Weights of a small mixture-of-experts language model, trained from scratch on English Wikipedia: 11 layers.
Below are experts of layer 6 (counted from 0) of a mixture-of-experts language model. Rows are named router (the router's row for the expert), down (a neuron's output weights, with its number) and show model dimensions 192-255. Each number is 500 + 40 x the weight over its row's rms, rounded and kept within 0 to 999. Numbers have three digits each.
After each expert's rows: "comes before" lists some tokens at least twice as common just after its tokens as in all text. This comes from a sample of Wikipedia text that the model never trained on. Tokens count by the router's weight.

# expert 60
router:518495475442498548536528484520481544458500478496580529456487476483483558492559506493487501509504449525533487528461440565519466496530496548500486535502485504315509477485533466564511479434591503
down0:480603457445528488505587540486486498536483518570485547581562520523528501530517480516454479572531491523480558562464516496519457512459482481525425591494557497511597490531443549521476458503508546
comes before: ", ", "'", "\n", ". ", "; ", "."

# expert 73
router:510486521481485550528537474531472524478501451474524557485495536526461492571498484458572511413504481472474477527489509486551445521529505479472513510510501546460564558476502495484541467488489562
down0:446540455483495553447571483533515618526502553545517542462508468514464502499505473468529514491506451489532556533507446491506498444539499518556551505469495476569535468571529542570508537466519503
comes before: "| ", "|", "(", "– ", "and ", "km"

# expert 10
router:484498479457478577547561460525466569506481468497549490473421503495447512491555521477538506520511420553544507501454472509550470487461529505458507512499475503407562556467506476555589516484489462
down0:457445500520471404503512543486493520545476562432595544387485517524438490531450486526502509504541442513564458459408440470484587481571489471476498565545398510489494483477483521458444495500475499
comes before: "\n", ": ", "us ", "\n\n", "a", "ae"

# expert 2
router:472477514457494485517504511509481507466452500488498529465519530523411486551471560509517506446481433568476454555474464510505476510509576511497518494505505492436552570460516464496527511490530479
down0:492507516539526457564475588488502490483473538538521499435556497545513536547514443496453480432516548546377471464535470529476566510530510569554503495490444555487526425486515464468499484526472489
comes before: "| ", "|", "/ ", "August ", "June ", "September "

# expert 119
router:481450479470492510534491489524512530494492465538526522479469524508423518555584567508512518493507459536490495502470548568512482491521483493536517521410536528407523504481513442536529455520525474
down0:519507537483553559499565485424504515506554499415476519464504482553468480484514477486441514399591461505521493465489489475502468460436579501527488534471435497540526531503516479504504533450488503
comes before: "a", "a ", ", ", "o ", "s ", "us "

# expert 43
router:438462456449454485575490510534486547462446461460557545496482515480510528541497538530505529469471436525507503621510460509545536422497514543444570544517518527494516541495512505571542473456469523
down0:475555501488478503517534471525537459483558410628510553478544464510575411483488466447527484468491556483397461500498504545559491489568526548522517462524497556597447446518503521440472497502521490
comes before: "the ", "a ", "his ", "her ", "an ", "John "

# expert 14
router:489481428477477483577524483515475528482483485495497492533425463464464512525529580501511530421485445494409571519513466537454455508554525509529524574499485502458523548478552469486565470464522533
down0:419464545566475512469500548456482500453442482508423511452462464493525455415544518548471484553555491460479549472544497486458429499521540490420511440537434560532516419463483491489449502464567449
comes before: "\n\n", "| ", "- ", "\n", "Born", "Source"

# expert 58
router:507480477504506468528506477575503557484448460483578536478472490503445536521521486495527519451468477487527495563468417487589454469523575463501526511565482511425544544444584477562553451461539498
down0:562449499470492495442492547556491517542500473533501479531569459520438526498482492507538457524518426504511488467495505472537428462604533470446488445469454489478557510533523511485412533441493467
comes before: "= ", "\n\n", "American ", "==", "===", "=== "

# expert 78
router:501488441475497475443480453454498512482469517440502463453523460497479502529521526469541569475513478546481482531492428593535448469468453485488563484463397518433473587481483499522483500496541495
down0:515540483531456461522519438524450507481510600519585536499524482520595500444461460540505547557498524518510525541531565420391533507540492509568468526526428478470502449464545463515540509501540611
comes before: "ation ", "ated ", "ing ", "ation", "ed ", "ations "

# expert 57
router:531480457456472487494530512510517479470487557446542497481444503488488556477483530463495587471493476498479476528475460525495445526502474525498539534547484495432449513495507492565566481415623477
down0:442566491475531464518519496546524514489488528553544527475431542464487426509486465505494468507475592493389529513530514520533550575467533556468532469540485564422459445506475471531546512496459535
comes before: ", ", ". ", "-", "ting ", "age ", "ed "

# expert 100
router:446506441516465540532567502549525575460468518486598463455450449543481564509500517430529514467470454496493481507540440516506503480519496510537531527462499500448487501481534483555556489477591540
down0:456518542436597498454540544490484488577474502500477493525502369530473505581436531478497472555432453460474465506497486532518507523486390486503531448514439465524468440471514583602484546495490485
comes before: ", ", "–", ". ", ") ", ")", "), "

# expert 122
router:469497492492460495540542489501483537484512443506558533526503464470457516512507487490475494497497454547464528482475461560553482507519546537518552514498438502383481464515492472542564478556574499
down0:501520520563435498525406588530494478525514485451464536569542468508478500475521525497485426504526539476538586442436503449506530468463474493490482513491428548500503507434470531479572573508493389
comes before: "the ", "a ", "his ", "example", "her ", "Best "

# expert 52
router:521439421467478563576513475530493565456490474476571524503478443469475516513531498478500570461481451466420502520454484508523504526512550513517544499488498516447553572465537527520605497494534503
down0:522490491500512517517456509464488564494495586507467457539479499509505459489510524524511534507522491432528448580469498479503443495479490510528543458499547434574537487571452424450571485526550474
comes before: "- ", "| ", "s ", "|---|---|---|", "= ", "----"

# expert 49
router:505400503547457525539478504507504505465491486445540467470416523495488508538551527473492554423450514570488523465525538501440493549481523531519565489454494531442566605504528487576515518477550479
down0:489515542515462479486528510501471506539484459525510458517488510469536445484512540491520454456484499538428454421487476484533522510536583535487462446500518546542491513484456496492461512515452579
comes before: "The ", "- ", "See ", "In ", "List ", "==="

# expert 62
router:469525446510506514569585504503480525468507510493580491508508493499458560547481511455537539463534429542469490522504469564584480553503511535547476559476461533446494581472491489535599441464562507
down0:497591545479530472524536537550532558462468499475430515515518488534526517484416553479409491555501551472455553502532568513532481534465496570542581525505544422531508459505496551519481497530534519
comes before: "==", "The ", "In ", "== ", "===", "- "

# expert 33
router:483509473485448477562530487523474555482469503499458542491476418486442516532512550456528516463448490490509524464542500506533491448495572522561513508469434520415541517494587455537529480497518504
down0:558478428466567534523478452461435527463491520586543591503405553455501494437532604564463522433530557481498536488528456534478484483453537494579546501569468499573527536482467523488500490567519495
comes before: "| ", "|", "|---|---|---|---|---|", "|---|---|---|---|---|---|", "|---|---|---|---|", "|---|---|---|---"

# expert 56
router:495465446387487515469538505545477555510433523554544579492458504539482525512501494461470542459507480489463537534506461529502475560470533562527489525481521548462476519460519468537512541521520534
down0:459561518563482524573510493485556476588535464513529492498487491448496520452553454495509453515564586517450520517454518514513499571486526498487528530446500420466486574424563511420535583502455455
comes before: "of ", "than ", "(", "100 ", "1", "votes "